config.toml
n_layer = 11
d_model = 128
n_experts = 64
experts_per_token = 2
d_expert = 96
d_shared_expert = 0
activation = "drelu"
moe_layers = [1, 2, 3, 4, 5, 6, 7, 8, 9, 10]
router_score = "sigmoid"
normalize_top_k = true
routed_scale = 1.5
balance_loss = 0.00245
balance_bias = true
init_std_router = 0.0286
lr_router = 0.000828
vocab_size = 16384
norm = "rmsnorm"
norm_eps = 1e-05
tie_embeddings = "early"
optimizer = "muon_variant"
lr = 0.00952
beta1 = 0.9
batch_tokens = 32768
seq_len = 512
train_tokens = 212400000
steps = 6482
dataset = "wikipedia_en"
Below are experts of layer 3 (counted from 0) of a mixture-of-experts language model. Rows are named router (the router's row for the expert), gate (a neuron's input weights, with its number), up (a neuron's input weights, with its number) and show model dimensions 0-127. Each number is 128 + 24 x the weight over its row's rms, rounded and kept within 0 to 255. Numbers have three digits each.
Before each expert's rows: a language model's description of what the expert responds to. This comes from a sample of Wikipedia text that the model never trained on.

# expert 1
The digit 1 as a number's first digit, mostly in years and dates such as 1927, 1853 and 2014, also in table scores.
router:169131107126155123104156146117119124104098129114100124133101114125110125124137061135107071094130121126185112124159088127158116132143121167150142090151093144111100141125102136115153113158063127116117157154109119131120125143071139144119095119063140163104129123138107110094143107093137121135125141130127118103164090143108135167127146099166106144127107134136119100138135175160120155116083
gate0:109157136143132131112139099112102123142096183162149155127119113084072129120073195114115116149122130086094135158137099158143153116120145143104073117174148115113140151086121131100139125150143128106129090109138119138098143101145109108126092145171141113119128127105140125148148156120127187159116098125109086143144138087116134104117113140108120102130117162148122137092096133126126079107102
up0:097150132129127123111127133112095134120099199146147141104134125093078115116098169127125092147118117068116117142139094161170125117114139134109069143158138093096157154090115121089142169142113123113124106108142118103093138107156117109144081138161153146145143119124112135161153124117144166156108101123101074161148115095122169119121118130117129118104141159117122127116092142145147082110115
gate1:101174156132157078142093131117114148087126103121112131156142112136111124127141062128135099101152134131139164154141104127147121152121160140153142130157130132120101146119125127133145148135125168151151126120125126133181102147112164115135115094106120140149055137072137132152142159108115130153139152155086094156125121192113160140142093150135099196138120104132141151116126113149167101137134
up1:106185174117130094149121130111126164102122129141108148150160120128117133122154083116177120140134129141146161144151083105124124125103143137160141145177122146157099117148101157129169149132130187134160127086132115152171090128112145103127095127126133148130071115075133117142130168113128149148155134113097096129122110172106130153177096155134119150142127114173149117128140133120152091158117
gate2:142163162133147125114143171113089104094118147136098151106119126094120137125150140100119120114185142138159139133135147097129108112136116101176138109156118099099099150126111125150157111168095168150155144103127089153128140133118159129176101155095118123127149141104111158132109107174113111167167096114151122093142120168130156133097066132110142181120124154120141091129108128163147140096125
up2:134193122128146121128134161135085132126105163121103152107105108096094154154143144102140082138157134134135121155143149086117104103123128104172113135166113074129096163122095131129140129134100168171125153112137101164132116098137140109162105149122134117138158132100095162138123098149112153127178107109114132079135134173117147134101090113101112188108127170132145107120106126158109126136121

# expert 50
Opening parentheses after names or titles, en dashes in year or score ranges, slashes, and zeros inside years, e.g. Saxons (1963), 1819–1885.
router:122091141147167120129167190117121165107113104113074131140099130122117133106095111101170103093144102132138131078175112147147093111106124143130101134095118133136111133120098123162141106128134149099092129126088135158133133126075135111127139118109148099127105109112111169133144132094137136087073133149132160116104110148134101129126111117163101151146111075136129098129124166127119148119059
gate0:144111168147101117109113122162127113142113149106120104121091186194161135156106124116124121103130124138121119142150101146090108127119168129122139143131131149137120139143131119156163092148112122156120065143175174118126128181096165127117160147112122141139111107124139062122131147106129083105138084152150172082129124118121148114111124138173121150154160143132152101129110153101139149096136
up0:162118145148086122109099134125125142131124151098094099121087195213156139140078120128141122102140132108122108103152110142102110123113171154122148129122091130114131150153116121154184123127113136147147089153173130126107118165097194131130151153118147147127106125117143088114138151115124113123133073130137148107122121124119121138098123133155128124159164164120142097130125158079141116154114
gate1:144135077117122135118131130197141142155104092133071149124167143118124128146131066107103138168139170129139073100142145131154139171106112093108100107136134135154101119110087128138118146153130131136128138129108084148144127151071162115149088173142117113128115126149116124154120114133133143133109122142123159158146144087144134136150108136135129165100086123096104117165109096147125097095098
up1:140134077143132142124121151153148130168124102148108141105182131126142153160159072103104120147140148121126063120156153107153108166119099102155105108160161127175099114107111100119109141166135151158121162117123087149130124181090120117123121145115126143145115113114104151159146136159113142137102131126144128174137132085137121095149101125104125129109076135108109121139110085133118148070113
gate2:115102103108131146142174125109125116131149158105147121131099099144137125069142104104136103125147135104107128146139171124115147141129142168171110134148118143097152142140126084096141163121098132112111131147114117158095113085133148128100171114145125169138187088138135089114114177132137153122148132124131158145085107166154122138125149118155082185114078100106124148135119147076120123107104
up2:123119131144107138124146124100121131123125173107134092111117149143155114058127098116146113119124136098104132125126190126121150135140148154167113131103088153091136135148116069093173171120136143142155156114133116137083119130112185117119160105123135151137145114139156116109123139137160149145131141122157147164098093155150132148103155150177087191147079109119134142161136150139116146110114

# expert 60
Line-break tokens ending list items, table rows and headings, often after a name, closing parenthesis or pipe.
router:190120131175150119096134119121116171101131116113100143138128092134111121133115068121149125103123122160168147142181120137148141080113104158150115123102067134153125152117132141167123133167099157136125164161149123164095140122103134147148138083078143127108116135092135141128146132108111127124157136159123128113106148115124124144144149130203131119099135115162086083154153138120122137134104
gate0:130132117144107128095109115104106144158098125111105155121130135129136151112177138108134155120165106102130124081162083106120109112113105105134109155115163102102102140169135137076147120161138168078168158061106143116140102165122131105132117153075137129145139143192127092136116099114121101108114128086126119144146127099129116157133145140131137121122115101110100109072094146149105131115100
up0:136133118137135112101112123085101158165122111120093165116119145103126152105180120132149159110154142098134100092156114130130108088102102119135101143118132110109096117158139164091143124122140171076179161071125139112152112157104124105122116135079141149147136168203124099171152123105118104097133106111109129121161137107131119168137146144111131141118130113124080119087106137130114118117123
gate1:111153121153140081155120119115128116153147130118147133149054137144088099150085104132163083093165108104143077109135087144129128126129075103132106099164131115159165182144078093121100166101147160140120123131128091140119090121124109127086138097166127127132141141116151117165157149138113132166149124163102121116134108129162120146154127164128137130130114139103097136102150123123121115122138
up1:130143145144127088119158120104130129155149120133154130123073138154105093139093106124165078085179121087151072132141086149132131086146092092129098115174139106158155167155072102138096142100146155120141111140124108133119106132119115125076146125158126122145126141116151101159148139133127133175134126166092107119126118123175112158156118167121130140120124141108121139085157124125118129108125
gate2:128189121104114060141118128122116143143117099121101143108080116107109100167097111103130123111163114113115133091138129185136131117101144115127115138151114154107109118156114128112115129111128135116154162152129102137098178155111118136142151097116087122187134141133134122178107121151116092117150080162152143148151147139108127127136096130207140141137116140145119116117103131124134080081104
up2:144152117120134066140126105115128118152114092149113144118084109104083073188071125099104149106137101108122137116118133158098132106129121130146135141152151147095116123171127118107129149105148184145117176150113111127096143152102116130163146095117100108174150105138159084115107134152129099107119103124125116125140137121118144095162100113175135140126096129149144107137086147129160125087108